config.toml
n_layer = 9
d_model = 192
n_experts = 64
experts_per_token = 3
d_expert = 128
d_shared_expert = 128
activation = "geglu"
moe_layers = [0, 1, 2, 3, 4, 5, 6, 7, 8]
router_score = "softmax"
normalize_top_k = false
routed_scale = 6.66
balance_loss = 0.00142
balance_bias = true
init_std_router = 0.0165
lr_router = 0.0014
n_head = 3
n_kv_head = 3
head_dim = 96
vocab_size = 3243
norm = "rmsnorm"
norm_place = "pre"
norm_eps = 1e-06
positions = "rope"
rope_base = 10000.0
rope_fraction = 0.75
qk_norm = false
attn_scale = 0.102
tie_embeddings = true
parallel_block = false
init = "uniform"
init_std_qkv = 0.044
init_std_o = 0.0
init_std_up = 0.044
init_std_down = 0.0
optimizer = "muon_variant"
lr = 0.00839
beta1 = 0.95
weight_decay = 0.012
lr_head = 0.00732
grad_clip = 0.5
warmup_steps = 200
schedule = "wsd"
decay_fraction = 0.256
decay_shape = "cos"
final_lr_fraction = 0.0
batch_tokens = 65536
seq_len = 512
doc_mask = true
train_tokens = 388500000
steps = 5929
dataset = "wikipedia_en"
Below are experts of layer 5 (counted from 0) of a mixture-of-experts language model. Rows are named router (the router's row for the expert), gate (a neuron's input weights, with its number), up (a neuron's input weights, with its number), down (a neuron's output weights, with its number) and show model dimensions 0-95. Each number is 500 + 25 x the weight over its row's rms, rounded and kept within 0 to 999. Numbers have three digits each.
After each expert's rows: "gets" lists some tokens that make up at least twice as much of what it gets as of all text. This comes from a sample of Wikipedia text that the model never trained on. Tokens count by the router's weight.

# expert 16
router:473509495501511496519506479475471459477499512498502486534497469477530483544529517518528519510485564475511459530499518547497504468536526550538463470485488494493480512501459520508454528494516513480522469517494484510507530534511543486500466547513493562538506478522454521496471487506546532502
gate0:459484521506512528508472515541513464530497486502535501517452512523546468525535458525532497552488549486509493522481491498454512516557503496488519486497495498506525464485514529515520439501546519527467483489460506481507497486505512501532464520514509476530503496474501478543485453495495484542
up0:548468484466463503507504484460534506519493514509484481525520473501534549529505465500448502534523519514481525511474465491534497478449495536473474502470504525515494466498530501479519522494450509528526475530478515505460502487505471539538494500526493499467490565476492478439496525480513515455
down0:532467525484506522505512463557516507520509471512508505514491491550476504491515524514485492524484436466525511501484489540522499487509465443479483504440493487489511499476478510541521499552499478519511501506513533498485469499476451539522500525513478514483500541477508492522546522490497458502
gate1:507509512496515455485556470519519486522470519507550496504507491476505564521503529513477453517481424526500494499535492501519504489547558518538530508464479477469514488454515534451498546480508478538500507479530512514485510521501521453494521485543476541526513504497505519492477498528488477503
up1:495517496516479531483484490563508481446484515526499521504505520523518543508483529487493506516486514488474473539483475493480434532503489492489499445510474511520506517523524495538521498435503519530450487462525498512487457480513489498523519496539482488505443549488524500468506467467502460502
down1:479454504494492500493480517516502501546493487531510496479523492485498505513534466515519499518485545527538476514471521504448491480537532498476484479469473486511504482519521523525465508538464487542517490502537492502557495536527449543485476505452488515490495519462500470499529464505479487484
gets: "p", "op", "et", "a", "y", "ph"

# expert 10
router:496537510518485518498500519507471534506538492446499467523504462490497500512467534523494496472487521481500505535497493514467517494500525537519497469479518529503453520495507484487500525488495442519499465491464484454456460545514535504510495521526507482524533512526475502522442481502529516511
gate0:502506512494483542502519572514506520508514497488460466509487515474484474518477512513502473459527540512487502498469494494542462482506483533476528519525476499508435507480496440486525516487504496498520500451443535497509534509496516472481505489511458466515509496471489501513468514510524525512
up0:511481510494507472450493433515510537506514489487530530527478515506496494511539494455455524515489489472487467466505501537466478497490513518529484506497539528466525503518494553524489489500482488499547515517516529555500512485491502488479510534489573488466468518500492477475519496549505490509
down0:485535500543519463482513503499519472513482480500512498504510476530521562496589520498503503492473451521552491466514545520514492515529507467471520529471512491501476493498488524514525466461468484491514511499514504523508529505453479455537471502479506533520476513513498486489525485563500502477
gate1:502513470523516513507476502498481488532476510515460485507496496512520497538461462532527495462517498451511523517489482529511515506477490497459513542497529481492540516499528482486469494496491498479497475500571522487512473452471520492514515500492448488523513465487469485448470491503479481454
up1:486493516452488523508532527553460527505517508497550501491498520499495521511550521494560457508490531528501461499499512481516477512498509485565479452520497476459491496504468491513514498527509531491536498475452509520481517487460486513490494455501488496555462540513534531535502519545530494528
down1:510522485507530474499541516473516523469484486447543471506449467480504490460483444506496511561501500500511532466473523478503492492503499482496500560551470558511468469492481529534473532507515495561481515519467489505513487491495526472523527491439552480479465486444497542523483487473526504523
gets: "ro", "ul", "he", "y", "ol", "ri"

# expert 53
router:456507483482509526516531533532517492494522498492498485516503513474499456489470479495541481522552504493503507474462537547519506457509508459478510455540487508522456535491517474520454512526500481474483516493510518526483483471501485487505551479466521476471484464507492518523552501498475501440
gate0:506496488565480527516465520499496529508515486497539522507497511462489541504541515513500516523528447519498489515492520496486494501463478560501537525437518478466468529501489526507533540509464476479490467490518456516485500476485503478508502505528510482509497504518498490522512518478566505455
up0:538512482512487492504541500489530482513537500483448504506505489463510483476500519481519498512459500547503496488503478507513520504519508457478523487511513510486503449509453480497477485531477508497445492533509534494511508528495496491487456508501543500526526514484499493497493460518479532518
down0:517503523510518506524484491532520519520462471458482499495511484520491500521489489475534492432493501532499496451515504516511461526479478499465490542482493476455484455513491537443518507501518439494494508476453514468509540515537537496491508481495539485504489488460434489468487524525475480529
gate1:473508525463501478537496505511540523498514511531515498478485521497445494474540517539410487433506499537467509530499501486481501488527491446488543476504512487488486487496541494513522520520483516469498524517486500506515482528481496532543493503507474502484518505483462496477494558501483472543
up1:495500509553501497475523459524538533513507497485509461441497504499486502546498503470513460566461498481507477473518529489484543496497435506521515500499474529481489485524486515521522512493536523539499509507516486502458501480467496500528494515511497478495499488466481507510499477515478473549
down1:540489500498516513467509523516490509489470510483505499512486493437487497514503476526516496522464503513538461484524485494496510465503474492511501507462513514513517522478523515440522490466495500519519515548549498535479520489552545492538514459483484531447488516535522443512490522543519504490
gets: " r", " w", " p", " t", " h", " n"

# expert 37
router:495530535460475501481470515495471551514501498502466475498499525571463465492517502459470516492493513527506517454483488525519521477467521502502490519479480530517480480508466523472518461535491493530488475527506497507521519499492471536502542526463496547521496484491476523475481489472449514495
gate0:490492475516452481490524529484478492464524534460471480493431503452508492514506462484476548502513519478503515507458513492518502518503515497509471522521498488502495525520499479508447554503492515425459463498490517481460502485543518480528489509489510519551510551558549506504495501524500534502
up0:496510513525516498484501516514507490513514469493481502535529482460541547493540486477524480467488510531514456538496503459503505476505520445477516492521467475483477522467505493552502468489527429541511452510461508526526506561458524489497481494514512482485496480476450484490501488457500452532
down0:511513499542499461493523459507435508528520524497470491486515522574497489543533496461527505496480481518462506478496546551522504502503533489534498511500476447534528549499533485486525522512449464497502489508499541489525465505494465500506501520478515494469478513488525502463490463487466486501
gate1:535496483465499456504499554508514509460541483521515512462479536510509504457474507450501482474520499460527527454466499471526520531558521500492475505495500511476505458501515550496478483483484504525481514518517493489524512516523525518451489495502501550523478490503496533490469536506491512497
up1:503528477467501476472442454525496556527481488530518490503598478511466525538513449508539464503506510466517488499490487545515511472505510561512510495504503487500481530486475515481528492486476489469460488532518503539509505464472507483501474467465530474525473509485477503502456450511510505501
down1:549468492482508535532474432487468515501494463499453506495542436488477495500479466524482488547450526500544552538557470482495506512481493512483537476518476467457466475460473510485474507455524526472507498490501515517477478496471515512481471523471520507512483480493456513561513476487495456512
gets: " R", " N", " P", " r", "R", " M"

# expert 22
router:428487509495489513458488471564517525500519485472505478507514488527496502458475502491529474521531537493508534503479492517531512492514545499521530488535493546482460511478464507513471500491507477551527533507499505493551505492463532434492549462474495476493483525479472514566487469485500481476
gate0:500509511446471497462492477506507485492458462509505509448518527484532518492524513499540492501532470525511494475529486476490483515480492497516520515470552536480512464517470495447485518512545480497545513503496481486525482502459502491526514506433504482482483535478536521474505468465486490499
up0:503521504535497531516495510522495528502493478573496538501512488500511511514509496476491476497456504510478476499489533559469518483430497507520456471487477531506464538482490485546521504499526498478498526501508508499514511495440543511487500491512557513478458501512501535524539540496491510525
down0:510512530485481530474507502483539488539471534486487507516468520504534481507503564522573530498502536493452515471523485489511498470521503483498464487560486521465491484457473423471479476498483485446484508494522513465468472544515505503487508498527514526479478496532459502503445477496510475513
gate1:484496513453506503472532477520476525495453539508519477476470520516496499471484510481472483520484500481505474516514499442496496496490525565501508495513501545540472494516552525528489464515489493529517439489463484516483449506495520507503509515515487528492543515556514517514542487489537512507
up1:473479511505527464499504504539515478481509519490506545471495496520501517510467508430462477513545481537507514537465483470499510496485497504492452467547505538507511505529468522530535481531469510523517453544478490495471502526484494472554518534506494584514512509516485500516508499509516562500
down1:517503553470504482499527480497504478533475519508514495520494482481513476537465488470488472515533478529456503497452506472533472488499514515516463488526479477503509474540493475557500533517512474501475531463524467489522543541543529517544518509546512487489506505509489512511523518491493555498
gets: " and", " sign", " In", " or", " \"", " med"

# expert 46
router:526481522536475456486464527478509456516478539477522510510453482473490519520511491496532495468494476486491533553513522459498506526479520505510513515501543548480520461469510497515445548475502483491475477494543501492498502465505521499500499527459463507512501468541443472486523477485489482491
gate0:502534507489529509461496492489440501478493532478521483473531484524505488483471541550456509498531489491507455535527499531475500502505529481506461534467529477482474511499538511506496479492458504471524510445450502528446490485497500461475476514449578490518496487489462465532516498546497486490
up0:490486529510497473507472508522552490530479473501513524461510537517516557485484466554498504501449514497495466467441457529511498472509499484510504473501471509501557532496480524518484502471478508503477507487509517446533508500511485506499472520534460463454491503504497539499530489496519466494
down0:495514505493480483450484484501473445496496534491509501527506529504472529507482528538469484530490540510520473490510433465517487479536476509524532482502504527491499550489477449498515500511505500497502488502464509479487476519501525514511518519488498504479510512453497531468482510485522435491
gate1:528482492519498469522489516531511524491491477510519554535507494542469509481500486478518545503495492515490493501503504495496532478459496467506480549486477499499540493504462491504509498507505479442484497539522502495544505530510522460518487533492568510494547538525492487520521500507508464428
up1:502514525483513508529515532504510536550503542524539534519488503514471421471500491487497514504521461497473490511453498517508511487498476455478466526478548499488518504493475526504512484545489489496465510530541479505548465474520514473479496507486543515494516487511487517497467518516459461474
down1:485470493509464453526514484444503518486493451501495526472486516512477521499493550478521486498477509516472503466471475490480529494544461496496524479514452556529469493490510529478497482533510538484445472526538435505440467479469537446502504518502548503512507493483504538533508528446512541479
gets: "w", "m", "in", "h", "am", "l"

# expert 52
router:496512486476460494495479520512503478549526468467490456535528525489489499542465528478499510508525523521482516528487465493501496490520568525451453502518479543482474500520463546488466493518511493487522512472495489472539481501472498487471476455459494520458503498505486500552503484474458496497
gate0:512468500559488462469484513497458464513474507494533495502468449483513493542502485515518514497500476495501508501561523497455493497508481528467528500536485523467509520473488511511473519489486514519529454523530504499509494512483481530509460471477486524491458478510489496509500529490485468536
up0:481539476519532510473487492498475521546492482501522499542520498484516489454551522496510513527473502456503533477542498527498444540503529479486507495512523488526592527511478499508457510528514486520504503470486474513499501480515485510484499498477479519515503488503538483517519522455468513524
down0:490524477505518515497488497498474502507465490501556506486523501500514477500453562503512528532518519471457475511514499527481509492482542512494499518514475490487487475472490454541524551542481514515511457483506534539484521514493509513488486514543507477511518487526510486532493492486460509481
gate1:519498533501523468502482525514525537462530459497530557519525496490498502488544489509510485454525491465490515510481511502471486503486527503496478516538552499474503465497495500470508500497465534555548516507538527498453515522511430504503500529516455506475483536472518494471517545497498523507
up1:544474523541489512457475515507503530511500515493537505503510517488503538490497498472481489497471502528490528515463508488475503522498499541453486520493482502515503482503489533466458528477490518522534513457506501501490481492514498520522448487492501512505468538488497499482528499484489501501
down1:499461477471508488476540513450468503500489497533498425502530507479515504473485512496525534519499505500443477537454517533523482522479518526517493461484528465469485486558471546520483507522470488495474513514506490499487548508454502473499496524516522488519516470478503529483497509473526477544
gets: " sh", " le", " th", " Th", " wh", " Sh"

# expert 27
router:499493494454508555542498491511520494465514503529526555457509485514533484457492515495493438524542496486490532520525515516498492527468463464502496484505494508503501491473497493523493541512495515476484531500503523515517524474522488522506518444524475549467548465482475470496523524506479478492
gate0:519520510468529524510476455487479460485499480484513499463487538512534517475519508534453458525488457494476519529499511466513533501488478500508491570521530481545484512503475510475472548513546454482453499513491508488469529495524480486505565520491518488466488497496489462482520484472536473450
up0:507544533512524509519491497527492495451527489480526508462515527475533512500534498541502464508507462474492514532522503479500529511479518512492531558497540483550506491488470516468488540490516478497481510501501502492447518500513492491521538505486483483476472526541496454474530459464515489459
down0:548482491499464496479523491498494546471487537538477534469473462517481515506505492532528495500485517447519526471512501529460496498549502521496531482497496534476503538490427471490521499503495495507503533485483486515488439503505529470505500464520476493504527471502432473511509518501492481526
gate1:549490512495516480508523523489492463486473512485521531475463469484516464482489514449503509456511460481510482491506500517502470515490498533503538508489504487484486526540530475497479504515451461484494508470483505471475488489509501527491498475523518524493502481491513496526547471499524520529
up1:500498525498510506516514500520487469503506493533487534496489449507500499525552515495504529523571530493459529469538498513523489490482478501515499483482464483465472492439483520462540465488465452492504484471496488499468487482516489545518517494508520466499521484509498498519584495478495516464
down1:548525472508487525526478485479566485492518528493509508532487494502466480498502516534460504496465540487486500489501517514505516484536469467516515487520522533522490516539491525542481457508452470502521491515537493501487522525479435495499522504519490521522458501457473490508510552489533541482
gets: " ", " |", "–", ";", " |\n", "3"